Weights of a small mixture-of-experts language model, trained from scratch on English Wikipedia.
Size: width 160, vocabulary 8192, 32.9M parameters.
Below are experts of layer 5 (counted from 0) of a mixture-of-experts language model. Rows are named router (the router's row for the expert), up (a neuron's input weights, with its number) and show model dimensions 0-159. Each number is 128 + 32 x the weight over its row's rms, rounded and kept within 0 to 255.
After each expert's rows: a language model's description of what the expert responds to. This comes from a sample of Wikipedia text that the model never trained on.

# expert 0
router [127 165 159  71 132  85 144  82 167  94 133 109 120 108  89  57  63 116 172 183 117 104 121 114  99 151 139 119 141 105 122 134 132  74  57  82 143 179 135  89 176 157 155 133 127 104 153 147 149  67 137  88 141 116 184 146 175 134 193 112 117 150 142  85 167 128 111 107 192 199 109 129 106 103 144 138 105  78 153 148 138 176  99 110 103 129 113 146 122 141 154 112  81 115 120  84  99 146 106 117 186  85 183 136  76 124  90 131 124 101 165  59 176 115 157  95 114 147 131 129 114 146 108 118 134  84 119 101 186 132 181 181 155 141 114 107 165 121 106 155 129 138 101 102 162 144 115 183 171 161 101 123 168  89  83 156 203 110 140 132]
up1 [103 153 113 108 132 108 113 129 132 119  82 140 173 135  97  49 170 131 143 127 114 156 143 180 113 167 123 184  70 162 135 149  88 175  73  91 148 114 155 134 179  98 104 106 103 136 166 177 162 124 171 159 118 110  90 139  84  86 124 111 134 109 119  84 146 165 114 105 120 125 171 143 159 129 114 117 154  49 178  98 133  81 118  89 138 145 158 126 110  88  74  81 111  88 154 138 156 145 203 208 143 168 134  91 156 178 142 163 132 153 122 101  84 143 194 131 143 168 106 124 127 108 133 171  84  95  61 153 172 146 151 150 106 151 174 146 136 109 121 153 201 105  64 116 107 102  74 137 152 139 126 130 141  96  90  97  92 156 113  89]
up2 [153  40 167 118 129 127 105 122 106 147 159 145 145 146 110 100 130 170 125 111 121 145 151 148 164 176 109  92 225 167 178 127 134 142 169 150  98 160  55  83  54 159 192 136 139 186 149 139 134 176 126 122 134 128 131 138 125 118 132 101 138  95 100 110 170 160  96 116 100  57  64 140 111 104  77 155 126 135 154 149 145 203 124 188 162  98 108 113 150 190 131 102  94 126 116 105 117  58 150 155  99 115  74 148  97 109 139 115 169 163 117 121 148 145  78 141 158 128 141 157 111 130 149 113 119 132 109 160 165 129 132  72 154 107 110 140 140 149 146 106 112 126 177 116 118  96 126 139 119 115 112 141 105 112  70 157  66 140  34 189]
Mid-word consonant pieces. Word-internal pieces like st, en, ster, th inside proper names and rare words, e.g. Premon-st-ratensian, Mort-en, Analy-st.

# expert 51
router [143 165  74 163 150  94 143 155 127 115 127  57 118  62 192 162  78  89 156 170 118  86 114  86  93 118 153 122 207 161 113  78 115 121  75 174 163 148 104  91 169 149 132  97 140  50 144  89 109 128 108 136 137 157 152 152 113 179 110 132 130 150 138 121 130 126 102  95 162 132 118 127 117  92 150  77 144 100 153 106  75 177 171 140 125 132 103 149 138 144 150 162 162  63 106 131 101 113 160 131 139 185 150  91 144 162  94 121 118  66 163 110 192 134 109 113  58 133 154 120 191 109 162 171 185 158 155 112 143 148 103 169 116 136  89  84 128 119 114 110 127 167 120 146 119 191 152 133 122 132 131 161 157 130 157  49  87  89 133 166]
up0 [189 143 126 151 178 171 170 154 166 143 176 124 171 150 195 110 103 144 130 176 113  95 109 141 152 142  84 111 185 138 162 103 203 106 103 136 120  84 149 139 105 139  99  85 166  93  88 176 130 141  58 142 130 139 103 165  51  94 181 164 123 142 144 155 116 129  82 130 106 131 119 124 141 114 115 192 197 105 118 115 132 161 131 152 127 157 108 190 107 167 105 177 127  92  92 134 151 150  85 111 108 117 162 126 118 128 192 137 135 140 131 123 176  39 110  89 147 147 109 119  34 115 169 114 126 149 127 115 166  97  74 119 103 140 148 110 124 102 167  65 151 118 100 155 159  88 152 100 124  97 106  86 156 136 108 126 157 176  95 120]
up1 [143 141 127 139 124 153  92 172 154 143 115 140 165 192  82 177 157  95 116 203 120 140  94  93 118 143 157 153 127 154 141  79  87 108 143  55 173 139  75 113 118 183  69  91 112 168  98 152 133 148 133 150 136 154 128  90 154 110 113  76  49 142 120 117 143 127 127  94 155  83  99 142 126 137  91 149 134 169 122 118 167 142 167 135 101 173 109 195 113 112 139 135 118  98  85 128 134 130 166 179 103 198 153 147 104  85 225 104 135  87  74 150 176  98 148  78 110 126 113 122 121 133  69 137  98 130 197 116  95 149 118 116  88  95 169 109 116 136  90 131 147 110 187 141 125 115 130  88 161  77 115 101 148 134 126 184  74 121 173 138]
Mid-word suffix fragments. Inner or ending pieces of split words, especially ic, id, al, oc, as in septic, toxic, Gothic, suicidal, mausoleum.

# expert 2
router [144 109 165 128 160 120 127  80 148 112 136 169 136 180 148  93  91 146 160 155  65 177 133 132 185 118 198 128 101 141 142  98 148 200 198 153 121 140 155 141  92 179  89  83 172 138 159 151 157 156 114 174 108 117  74 106  91  76 172  89 141  71 141  71 166 144 114 153 155  96 122 160 127 104 112  92 114 162  71 149  92 130 148 165  91 101 166 136  94  79  72 145  87 148 100 105 167  76 132 130 142 185 119 136 108  99 146 111  94 149  81 172 153 164 124 102 151 123 140 122 135 192 107  85 113 149 100 104 110  95 101 132 111  85 115 151 167 108 174 105 101  99 150 142 122 108 104  83  75  98 108 140 161  93 154 207 112 147 121 106]
up0 [ 83 184 105 170 189 145 140 156 219 150 104  90 154 176 155 101 101 208 127 121 116 144  98 104 118 150  84 173 112 171 146 147 159 126  79 180 156 125 161 142 157 106 131  95 108 138 134 174 168 104 107 125 149 122 121 125 117 110 113 125 143 161 129  75 130 168 143 138 139 150 141  72 134  42 114 164  94 148 113 147 120 102 147 104 105 131  98  95  76 143 168 149  80 117 130 136 133 127 124 107 167  96 122 141 105 141 165 187  67 121 139  79  66 165 138  57 101 163 128 172  55 127 105 108 124 124 131 122  84 106 148  94 144 144 110  91 135  73  62  82 160 153 136 102 128 182 148 152 176 142 138 162 139 128 154 158  97 143 201 120]
up1 [ 65 113 132 115 142  77 156 177 151 185 136 130 139 149  87 152 164 156 133 139 120 126 139 171 102 155  97  86 137 136  72 113  88 160 105 127 188 147 107 166 116 125 170 121  97 133 177  75 100 130 135  85 107 128 182 145  62 115 135  86  93 185  75 130 136 127  87  90  95 144  94 143 115 126 183 109 108  84 182 125 125 150 116 144 131 146 120 121  68  97 167 115 155 119 114 114 184  89 145 157 164 170 145 134 124  65 132  69 123 105 125  79 122 162 171 118  99 113 145 181 132 129 148 112 111  85 171 151  64 172 138 155 134 182 128  96  98 147 138 169 150 128 114 170 210  93 108 150 210 170  79 145  97 152 121 123  80 153 164 136]
Phrasal verb particles. Particles and nouns after verbs or articles, like back in "dates back to", up in "set up", out, down, end, part.

# expert 48
router [153 116 101 127  95  91 134  94  79 116 107 178  92 146 174 143 161  91 133 118 142 138 149 117 148 105 166  98 124 135 148  98  77 164 104 175  79 116 100 162 104 172 141 120 211 119 133 188 157 148 204 126 129 109  59 134 122  96 112 113 111 146 123 192  86 136  88  62 130 130 134 147  95 160 136 189  95 170 142  80 178 176  93 187  82  80 112 121 119  84 129  91 143 139 131  92 141 100 148  86  83  71 163 182 154 158  88  75  95 156 164 128 161 114 172 157 154  67 122  76 152 146 165 107 128 143 135 126 117  93 149 120 116 143 155  83 141 103 159 124 133 128 174 100  97 132 181 133 141 148 194 125  93 139 162 144 132 158 139  94]
up0 [155 132 137 160 156  93  49 120 198 133  97 119  73  75  93 110  74 148 134 156 126 140  93 124 146  37 127  70 110 133  82 129 161 153 165 132 145 166 156 132 101  86 160  86  89 134  99 152  75  81  96  94 122 136 151 173  95 113 129 110  98 110 104  89 153 147 144  84  89 104 163 146 111 109 117  94  93 134 147 136  92 179 139 169 147 126 211 168 116  93 105 181 193 112 142 163 127 148  76 164  97  77 148 125 130 119 145 116 167  82 150 111 154 139 193  84 152 113 170 137 126 144 119 123 104 142 113 115 141 104 140 155  93 148 124 139 173 175 153 167  56 110  96 175  98 157 150 132 110 146 128 124 113 138 117 154 133 100 214 165]
up1 [144 140 151 116 125 124 106 107 142 148 168  87 138  76 101  66 133  90 145 158  83 142 121  90  99 121 122 114 166 104  98 156 113 107 166  99 126 182 105  68 130 124 136 153 198  97  95 111 114 108 196 187 171 114 167 125 130 147 153 126 112 120 153 172 118 104  63  79 142 133  69  82 112  75 121 146  41 134 149 129 130 105 131 140 135 103 128 144 131 123 205 135 111 129 170 152 129 124 143  73 150 116 126  99 102 134 143 111 174  67 182  60 137 141 218  97 100 100  70 173 128 146 123 137  96 130 125 159 181 154 164 110 124 120 110 125  78 152  68  94 100  85 135 153 174 118 147 162 116  68 100 174 136 142  82 117 124 119 108 173]
Person role nouns. Nouns naming people's roles or relations, such as player, director, coach, father, son, and agent suffixes like -er, -writer.

# expert 39
router [103  72 110 136 176 127 142 120 122 134  94 159 193 155 107 178 111 138 104 166  93 117 133  99 127 117 122 146 118 144 144  54  40  74 144 135 102 125 200 157 126 126 107 144 129 139 129 142 137 134  88  80 113 152 160 127 109  73 122 158  63 122 119 161 125 122 124 168 162 142 150 105 128 142 141 103 100 117  99 157 130 126 128 147 111 115 182 103 129 116 143 136 183 125  67 128 166 152 180 119 118 123 121 120  90 110 150 144  61  82 142 118  85 127 106 202  80 136 136 122 143 183 129  90  87 186  83 125  94 144  67 137 174 153 100 157  77 200 117 202 150 183 178 150 103 141 169 162 186  75 177 109 148 159 171 149 125 125 137 114]
up0 [ 86 127 131  86 106 114 100 143 179 142 168 143 167  99 105 106 156 157 154 150 148  92 155 111  79  76 116 132 126  98 126 184  93 124 124 141 147 167  91 100 127 112 108 167 115  98 112 168 149 179 126 149 166 114 110 131 188  88 114  88 169  75  86 127 107 131  77 163 202  99 139  90  96 119 110 163  84 191 162 179 220  90 147 135 128 110 148 132  90 102 160 107 148 103 216  97  96 109 154 107 116 114 113 123 130 122 164 154 106  92 145 130 167 133 147 167 107  84 106 135  89 141 138 177  99 102 118 136  94 124 164 133 101  76 142 131 131 118 164  77 154 144 207 135  80 137  70 111 111 146 102 108  79 133 183 105 172 152  78  80]
up1 [ 87 119  68 123 146  97 118 172  84 138  88 135  97 118 126 131 169 104 148  84  61 119 133  92 139 121 128 172 144 131 115 181  98 107  88 138  76 134  91 132 178 199 174 158  82  93 149 135 108 146  84 140 130 122 172 170  78 167 176  44  58  97 108 108 111  88 135 161  78 147 112 114 132 148 130 130 125 117 127 117  88 145 144  81  92 131 100  85 131 139 148 157 168  61 119 135 142 159 142 153 208 187 152 125 115 129  76 149 166 121 143 154  54 125 101 158 187 139  98 124 157 126 120 184 124 147 150 138 137 121 119 160 126 113 115 138 158 136  57 131 119 114 130 110 128 128  45  89 180 110 140  97 160 112 139 182 110 185 120 118]
Digits and number words. Leading and middle digits of quantities, money and counts, such as $15 million and 104 people, plus spelled numbers like five, seven, twelve.

# expert 35
router [146 122 173 160 116 139 117 144 124  77  98 155 162 104 237  97  80 131 177 111 178 112 142 145 187 119 118 140 137 116 169 163 105 156 137 147  82 109 146 159 108 159 102 140 163  98  82 123 134 158 145 121 123 159 112  89  91 147 148 157 156  98  80  99 123 138 144 134 111  90  97 151 108 132 145 158 126 109 174 159 168 144 145 118  73  90 106 119  76 150  71 101  83 149 139 144 176  84 149  73 142  92 144 162  99 158 131 124 116 151 162 102 123 125 137 167 159  74 123 156  72  99  79 165 123 178 167 151  93 102 194 170  94  62 154 145  92 106  98  84 148 134  76  95 134 124 175 127 155 110 120  72  81  98 182 143 110 153 119 202]
up0 [122 133  85 158  52 129 128 160 103 102  76 156 146 145 137 146 139 109 135  86  99 127 122 138 114 151 121 152 167 112 160 128 114 132 139 149 141 107 140 150 117 146 178 113  77 150 215 105 157 169 158 121 138  93 121 100  83 184 160 152 103 117 158 160 114  81  78 121 106  54 125 141 116  89 100 178 103 122 160 169 158 146 127 143 113 154 144 154 101 167 111 145  96 106  80 119 161 142 150 152  86 114 121 166 154 194 121  85 116  54 184 132 135  83  55 118 133 146 137 152 180  73 120 149 121 163 128 162 193 162  62  97  69  99 141 180 178 100 159  75 108 137 110 107 125 138 168 140 148 158 151  69 148 172  85 169 144 167 140 138]
up1 [ 61 131 146  81 131 117 168 148 168 109 143 127  89 105  90 149 140 142 124 105 129  46 142 135 118  91 150  86 196 126 106  99 255 130  83 147 138 132 119 149 123  84 138 150  47 171 142  94  97  72 149 104 130 128 124 129 120 145  59 177 108 133 148 109 147  98 185 127 129 117 120 126 106 163 156 139 171 147 139 161 130 142 125 131 124 185 114 123 168 162 147 127 135 123 147 122 180 144 134 111 146 161  97 106 113  88 146  93 110 120 127 147  64  92 173 122 173 124  75 107 139  59 103  72 157 146 159 147 125 117 167 194 133 120  64 162 103 162 109 135 101  84  63 148 130 160 164 148 132 119 109 139 113 173 134 141  91 104 192 115]
Institution name heads. Capitalized last words of organization, event and place names, such as Cup, Festival, School, League, Administration, after words like State or National.

# expert 55
router [137 112 157 165 120 124  52 123  72 143 138 112 124  85 101 185 111 113 141 101 124 194 119 156  68 100 181 106  98 143 140  80 116 104 179 163 143  59 167 144 153 169 100 137 147 170 141 179 189 126 115 183 110 101 107 105 112 132 104 111 161 147 118 100 138 106 159 126 158 118 122 128 167 122  73 170 137 169 140 104 135  69 127 122  94 127 118 155 138 117  70 120 173 102 134 154 138  76 142  71 108 125 197 174 124 139  99 119 128 115 128 160 127 107 121 169 117 167 106 115 132 150 114 127 120 148 124 172 109 168 103  57 117  89 172 147 158 160  94  92  36 168 135 153 161 122 170 103  96 102 173 133  70 206 170 133 138 157  77 110]
up0 [ 81 111  86 155 147  88 157 114 118 140 181 122  90 208 113 129 159 180 155  84 133 149 155 120  76  84 133 167 176 128  62 136 138 118 115 182 135  88  73 134 155 132 148 182  81 138  81 189 108 125 101 134 103  76 148 102 160  93  83 150 118 145 106 157  99 129  98  96 170  79 145 161 110 142 149 166 133 118 133  88 136 138 110 123 194  84 116 122 142 119 158 111  74 131 101 107 127  74 165 173 126 170 106  97 147 147 131  69 107  87 129 170 145 136 141 177  88 163 146 177 137  61 145 140 166  88 171 195 155 120 166  90 176 111 138 158 126  49 130 120  98 111 135 122 123 144 174 145 105  83 131 115 170 134 146 113 144 174 168 118]
up1 [117 161 122 121  88 126 126  82 123 191 122 124 117 141 163 153 139 167 100 137 152 103 117 143 138  99  59 183 105 114 143 139  67 171  57 149 100 142 121 118 126 163  91  51 117 158 149 174  78 128 165 113 125  79 103 125 105 140 106 134 168 113 106 121 170 154 131 116 155 148 121 156 150  45 140 116  96 111 135  87 123 140  61 120 151 103 133 199  90 134 128 154 133 158 130 144  97 112 151 136  98 140 201 123 126 136 159 122 125 168 128 115  68 136 192 100  76 158 116 161 129 116 154 164 138 144 155 108 130 133 187  94 111 184  97 152 112 116 119 134 130 122  78 110 107 156  97 247 125 145 120 175  86  79  91 185 174 107 180 145]
Opening quotes and markup. Opening quotation marks before quoted critic praise or song titles, plus section == markers and LaTeX $ signs.

# expert 25
router [190 100 115 109 173 133  86 143 150 138 131 110 111 177 130 117 165 128  87 136 108 110  70 109 138 114  93 108 201 123 119 171 126 169 153 161  84  88 149 161 126 140 114 116  98  93 114 102 110 100 134 126 130 137 149 138 135 105 133 167  92  98 140  75 139 115 102 139 101 156 145 165 122  68  92  85 117 124 133 180 142 140  66 153 146 184 196 157  82 160 141 168 128 143  86 107 109 186 109 174  98 135 163  89 112 110 197 105 145 132  68  74  53 138 150 145 181  86  91 147 109 184  67 129 109 139  48 150 116 172 139 131 147 165  99 168  97 132 152 130  83 137 132  96 124 133 108 150 177 125 205 117 157 191 120 117 103 143 118  87]
up7 [119 111  99 140  82 115 116 168  90 114  89 146 140 194 159  69 170 134  63 114 123  70 174  82 128 103 179 152  94  73 139 128 115 158 149 144 110 141 141 111  73 127 100 164 107 184  75 138 115 138 109 168 110 119 114 115 143 142 149  71 147 162 120 130 152  97 172 170 184  97 106 145 132 124 112 116 147 178 148 112 124 157 133 118 170 124 192 203  69  74 201 134 188 173 103 126 184 119 170 109 114 137 135  89 133 139 124 138 132 113 109  68 130 129 137 155 159  98 138 188 128 155  91 142 122 122 121 127 105 118 181 144  91  94 186 143 148  59  97 158 142 140 128  96 162 123  98 149 158 124 161  89 130 108  51  93 142 180 100 106]
up8 [177 123  92 137 116 106 121 177 128 125 156 168 155 159 111  54 138  70 182  90 122  89 142 142  70 103 128 147 138 123  55 137 161 162 146 165 104 123 137 169 134  69 149  91 142 139 137 129 145 115 150 115 137 157 115 173 152 149 165 159 178 135 157  82  87 146 173 219  66 156 149  83 120 111 119 141 132  74 192 105 110 124 101 100 161 210  76 145 196 104 141 121 126 116 117  77 141 138 101 102 121  71 187 121 151  97 135 176 113 170 159 138 150 117 116 105 185 129 123 181 107  84  82  95 116  89  96 137 121 118  83 119 102 161 110  80  95  89 134 131 110 106 141 133 125 104 119  58 157  90 162 117 143 142 130 149  87 114 152 113]
Digits in dates. Single digits inside years and full dates in prose, especially after month names, e.g. March 4, 1865 or October 11, 2011.

# expert 17
router [ 94 109 164  84 153 162 109 155 156 144 131  93 156 170  98 159 108 105  68 184 124 133 147 101 157  79  75 111 161 127 136 129 112 158 141 138  57 174 177 138 144 122  94 176 114  98  81 139 102  82 108 168 122  80 163 152 143 111 114 131  67 155 117 167 108 115  79 113 117 172 131 148 117  63 109 115 137 114 181 150 170 133 139 163 136 120 103 110  69 143 164 133 136 137 151 145 108 162  88 171 109 116 125 102 112  98 149 117  66 127 120  81  95 148  81 177 128 102  97 103 155 188  64 165 115 185  84 141 155 140 144 153 123 128  80 118  76 184  86 154 113 180 169 133  57 167 142 156 162  90 163 157 142 128 142 112  77 181 155  94]
up0 [115 150 111 183 102 178 119  98 179 190 133 151 147 133 169 128 155 102 163 110 102 112 109 122 166  94 108 162 169 159 126 128  80 145 189  99 122 127 102 124  62 103  71 106 162 142 123 124 147  98  81  62 105 105 133  83 161 115 163 126 142 132  63 114 108 118 172 159  90 139 118 125 143 119 131 140 119  69 162 163 124 150 157 137 163 127 106 151 135 159 123 129 150 167 112 102 177 104 108  64 138 134  64 110 135 119 104 171 122 120 105  84 175 124  89 125 146 107 125 162 160 145 175 134 155 107 121  89  80 137 139 142 104 124 143 117 120 174 141 101 143 120 140 175 168  48 166 131 160 196  29  65 146 171 139 107 173 198  79 155]
up1 [100 146 114 107 119 116 111 137 110 154 115  99 133 138 139 155 139 184 103 146  96  80 100 165  84 132 100  98 155 137  45 114 157 141 140  91 147  87 134  55 129 159 121 115  84 110 118 112 136  95  93 131 136 105 107 127 132 112 110 107 133 109 142 111 122 135 170 228 192 135 161 157 133 120 124 123 156 104 173  96 160  60 107 133 114 124 136 150 168  94  94  80  97 129 101 138  22 166 181 151 106 144 132 140 104 147 144 139  47 172 103 189 128 159 132 183 188 182 142 129  62 176 102 134 154 113 155 143  55 113 164 123  99 141 104 117  71 117 109 162 104 103 138 173 107 123 123 153 118 158 155 113 165 147 190  93 141 130 158 172]
Digits in numbers. Later digits inside long numbers in tables, scores, ISBNs, dates and coordinates, such as 141–186, 1989, 978-0-8109.

# expert 52
router [ 75 105  69 173 108 122 171 148 142 120 160  67 127 173  95  75 157  72 153 143 157 123 129  88  94 162 116 118 158 128  96 122 111  97  88 151 147 149  92 105 129 188 151 149 118 116 166 141  99  99 183 103 125 164 178 148 149 134 102 127 115 151 159 114 161 134 149 157  88 154 129 152 122  61  40  78 111  58 119 157 125 172 147 128 184  76  95 117 108 114 170 148 101  75 135 103 157 180 113 178 165 153 144 119 180  99 132 126 143 101 125 106 172 155  73 101 166 138 114 114 197 105 140 137 160  92 138  84 202 128 109 110 175 108 134 127 123  85  80 118 170 100 116 109 118 104 159 149 138 106 167 180 140 132  85 103 145  93 182 125]
up1 [111  77 117 148 145 107  95 136 171 130  92 121 173  95 103 129 106  87 146 123 101 173  61 125  98 141 148 143 137 120  95 110  80 152 139 166 195 105  89 118 148  74 156  93 138 135 107  97 144 146 102  94 137 119 173  96 123 151  85 146 151  85 111 114 135  49 114  90  71 142 114  75 142 112  82 145 124 121 145 196  42 189 157 131 156 109 133 139 124 169 172 180 166 128  91 137 114 156 112 162 160 120 172 146  80 103 105 140 119 165 167 169  99 115 157 134 133 202  82 175 129 139 159 165 134 144  95 127 131 121  81  81 152 147 155  91 124 127 171 178 114 108 121 153 141 162 127  86 132 203 136 108 170  96 110 107 138  95 208 168]
up2 [108 114 130 198 173 106  70 148 145 155 136 179  92 168 138 162 107 101 169  90 135 144 116 102  70 177 116 125  15 156 147 129 154  86 175 137 145 177 157 145 118  58 142 103 101 107  77 118 128  99 103  60 124 158  75 134  77 136 125  92 119 115 124 118 169 116 116 129  82  60 139  89  72 139 128 151 114  92  84 118 120 125 128 121 132 125 169 132 147 128  60  93 100 123 163 190 155 127 148 113 138 154 119 156 134 162 156 137 136 140 184 115 162 139 131 154 177 155 157 138 172  94 143 217  67 122 121  89 133  85 137  87  65 134 109 100 144 132 119 179 127 175 152 166 132  98 141 139 142 137 154  94 146 128 166 123 115  91 135 163]
Mid-word letter pieces. Short lowercase pieces just after a word's first letter, especially after b or B, such as b(h)p, b(c), Key B(isc)ayne.

# expert 53
router [163  63  95 130 180 152  25 122 120 117  97 155 165 174 122 135  72 176  95 140 123 101  93 100 121  78 100 127 173 104 155 123  76 160 158 158 133  91 138 162 142  90 109 130 120 178 124 154 104 123 113 106 148 164 124 141 101  83 134 157 141 145  98  89 154 111 178 146 122  81 161 136 168 104  82  88 132  66  93 113  95 112  64 128 127 124 177 118 111 148 139 159 147 174  66 147 188 140 178 154  86 120  96  89  94 107 201 133 101 128 149  95  84 153 145 150 109  79 135 131  89 154 119 155 109 141  84 146  84 173  68 152 123 144 116 134 119 126 145 159 153 162 145 158 106 119 149 172 197 124 179 122 162 179 159 167 154 161 137 121]
up1 [121 145 149 156  75 169 133 144  84 194 127 140 147  94  72 144 150 102 133 111 143 123 150 125 129 112 187 144 164  85 132 139 147 173 105 123 170  96 116 117 134 115 132 125  91 178 161 174  96 140 118 145 154 150 134  98  83 134 134 174  79 135 106 149 121 120 128  77 161 161 197 140 142 154  76 146 164 108  61 182  71 129 137 121  87 124 111 145 131 135  51 137 149 147 148 150 149  55 128 152 131 139 135  55 178 142  76  93 175 123 155 149 116  91 114 142  91  97  84 110 116  73 138 156  62  93 181 122 176 119  69 102 141 168 172 128 145 140 141 114 159 120  75 147 153  91 130 180 132 108 163  61 111 148  55 158 140 170 128 110]
up2 [160 104  85 161 116 200 119 134  81 160 141 199  98  89 177 145 110 171 107 144 164  85 109 174 124  94  98 111 111 162 152  93 130 121  83 124 179 150 145  95 124 104 138 108 109  78 149 111  90 102 187 107 129 139  99 142 160  96  56 176  89 169 131 145 176 123  98 106  95 141  95 103 153 184  96 164 153 104 126 145  87 139 148 104 120 115 119 102 109 118 105  79 132 201 117 202 144 104 170 125 129 151 106 146 123 205 168 137 160  91 162  98 122 146  85  68  86  92 116 117 114 120 197 125 124 135 116  83 115 150 156 137 126 100  85 154 154 144 110 118 120 160 117 122 142  57 176 128  99 175 136 198 185 129 124  91  98 140 168 126]
Year digits. Digits within year numbers, mainly the second digit after 2, as in June 2013, 2019 season, 2011 American comedy.

# expert 13
router [142 186 113 108 132 141 172 136  72 106 110 165 123 147 170 109 110  80 119 117 130 156 117 156 167 194 105 129 120 159 110 162  34 114  99 106  86 139  92  99 152 154 150 133  94 106 101 170  95 115 217 107  94 105  96 163 173 125 166 173 131 126 133 218 144  91 174 119 109  95 138 109  87 145 115 156  84 126 154 163 128 145 106  83 172 116 104 116 133 101 154 135  76 162 153 140  71  78 126 142  82  82 120 102 128  97  89 162  96 161 168 145 109 152 129  79 100 142 167 120 174  80 139 166 152  96 104  85 167 183 128 135 102 140 164 104 157 134  98 160 171 166  99 108 130 144 124 129 170 186 170 126  80 107  97  97 158  91 107  94]
up1 [177 145 117 168 218 107  82 179 130 115  70 174  84 125 123 133 105 125 126 153  95 172 128 101 134 190 145 122 115 126 136 135 104 100 122 141  85 177 112 168  99 116 178 142 100  89 136 179 131 138 118  74 113 139 101 139 111 112 139 140 129 128 129 138 130 125 130 189 132 106 189 156  85 152 118  91 172 134 120 108 107 120 167 123 150 155 183  99 134  88 135 130 104 102 136  90 146 127 174  72  98 134  95  57  55 152 154 141 103  99 110 148 150 166 116 102  53 146 104 161  92 139 132 111 120 156 156 129  60 116 168 123 116 142 124 173 150 146  88  73 132 127 164 134  95  55 144  96 110 129 184 185 169  59 201 166 118  99 160 108]
up2 [219 115 129  80 120 140 184 109 112 112 150 124 117 110 122 140  79 140  81 135 147 120 117 113 120  67 140 137 146 175 165 127 161 144 122 156 147 146 143 136 142 137 139 169 136 107 127 141 146  91  82 123 104 142  66 147 122 165 138 121  91 159 136 119 109 101 101 141 103 112 174 134 169 123 134 207  99 127 140 163 119 105 124 120  76 138 174 168 102 158 133 118 109 103 122 149 187 195 103 179 105 102  73 116 230 145 146 152  88 164 192 112 126 149  68  83 109  79 101 123 103 163 127 100 226  61  98 103 104 150 178 150 103  91 160 130 124 156 115 174  90 145 174 105 169 117 118 119  90 111 125  97 103  98 178 136 183 142  98 144]
Romance name fragments. Mid-word vowel-heavy pieces of French, Spanish, Italian and Slavic proper names, e.g. é in Féminin, ré in Fréchet, Rio de Janeiro.

# expert 19
router [102 114 171 102 157  72 152 172 138 109 152 112 176 140 100 104  88 151 158 133  64 149 156 117 162 171 102 100  90  90 144 128 115 158  91 142 141  98 130 146 158 130 106 113 137 161 139 113 122 107 123 158 167 177  65 129  83 111 171 164  59 183 110 149 100 147 103 131 127 160 117 116 133 110 123 117 115 134 135 179 160 154  74 131  75  91 176 164  54  99 143 141 105 116 152 110 176 147 142 156 183  79 143 191 140  73 146 108  85 106  63 108 125 125 151 173 194 102 105 140 189 175 174 134  80 132 132 131 119 129 118 128  89 126 130  47  74 107 108  86 140 164 183 112 147 114  96 137 162  83 133 104 169  88 138 165 167 142 147  91]
up1 [156  90 217 138  89 138 127 140 160 101  94 163 138 134 161 126 115 156 166 132  68 162  69 124 129 120  98 116 103 170  95 146 131  75 122 193 134 185 176 126 131 100 167 156 135 122 118 116  98 157 115 137 169 134 150 107 128 154 159 112 113 180 121 196 127 133 139 148  83 168 157 109 108 148  70 140 175 133 148 130 150  88  67 116  93 170 157 144 110 114 145  82  87 151 160 182 103  86 102 164 111  93 108 117 160 115 163 103 137 102  51 135 145 172 132 126 131 123  98 134 146  91 111 118  72 103 128 203 124 106 176 109 100 121 159  84 127 101  98 208 148 163  83 127 122 154  61 147 115 146  99  53 111 191  85 131 130 151 136  99]
up2 [112  90 149 136 131 142  81 149 212 192  75 169 100 123 158 118 133 124 117 123 130 116  71 142 131 149  78  49 157 185 173 141  93 156 118 158 139 137  69 103 104  88 150 130 139 107 110  89  78  83 180  98 159 185 196 114 160  95 136 128 137 100 120 118 100 164 105 140  77 145 172 110 131 113 104 137 111 155 133  87 167 116 110 151 117 138 193 145  75 168 172 177 174 160 113 118 126 152  74 179 108 146 149 118 112 124  91 155 110 173 114 142 103 142 112  60 195  99 116 171  94 113 172 130 189 145 102 123 105 108 129 168  87  82 131  82 127 134 114 100 142  99 114 183 155 115 167 104 164 141 119 133 121 168  99  97 118 153  80 116]
Ordinals and rankings. Ordinal and ranking words in sports and competition text, such as first, second, final, 98th, fourth title, best, largest.

# expert 58
router [126 167 135 161 116 104  89 116 113 184  80 100  95 108 113 181 144 148  96  80 121 170 147 103 145  88 117 148 110 152 151 169 158 141 163 138  76  88 133 116 126 106 123 148 141 157 127 154 119  69 118 165 113  98 154 173 138 104 109 153 161 151 130 146 114 123 118 151  89 127 139 133 162  49 100 171 206 171 148 114 189 103 135 116 152 111  83 136 137 157  99  96 164  92 174 101 116 119 107 122 104 132 104 140 150 164 166 107 160 128 151 178 108 161  84 189 142 119  87 212  89 129  58  88 202 177 110 138 109  65 168 120  92 158 175 151  86 121 137 148 141 101 111  87 145 142 119 155  88  64 142 135 128 213 117 116 134 133  72 110]
up1 [ 92 177 134 147 171 130 169 144 137 180 134 134 108 168 159  75 163 101  82 100 142 134 112 117  91 126 108 143 119 164 129 136 174 108 160 152  70 161 125 122 189  63  81 121 126 179  93 125 121 125 168  67 101 109 194 121 125 110 147 160 118  63  70 162 158 110 174  76 125  57 119 156 122 107 142 113 157 134 163 123 183 180 157 112 152  90 118  93 121  98 221 132 110  83 157 120 126 162 113 110  66 158  98 142 129 120 169 126 144 160 134  68 163 121 180 105 100  90 102 141 180  68 144 106 174  92 180 140  85 109 166 153 108 103 139 134 136 155 145 100 153 150 108 130 127  82 151 148 135 143 145  99 157 114 135 135 143 202 105 112]
up2 [108 152 168  62 123 147 146 113 125 178 149  83 134 166 161  79 157 168  94  63 100  78 115 170 112 138 119 131 119 138  92 113 173 147 159 145 117  81  99 144 127 154  41 138 162 103  85 168 100 105 110 165 140 144 139 102 128 119 110 122 130 145  85 119 152 117 100 131 193 156 149 121  90 173 119 157 201 144 148 100 155 110 156 183 127 128 140  82 128 104 132 184 101 112 141 118 101 115  91 133 120 132 141 152 144 117 159 119 143 108 108 201 147  83  62  78 255 118 148 106 167 128  91 101 110 108 138 129 125  99 181 175  65 124 142 112 134 157 145 119 103 133 109 116 117  98 123 179 114 134 146  92  70 155 178 115  98 161 150 163]
Open brackets in infoboxes. Opening parentheses, superscript/subscript braces and slashes after numbers or units in infobox and table data, e.g. ft^{2}, 88–74 (.543).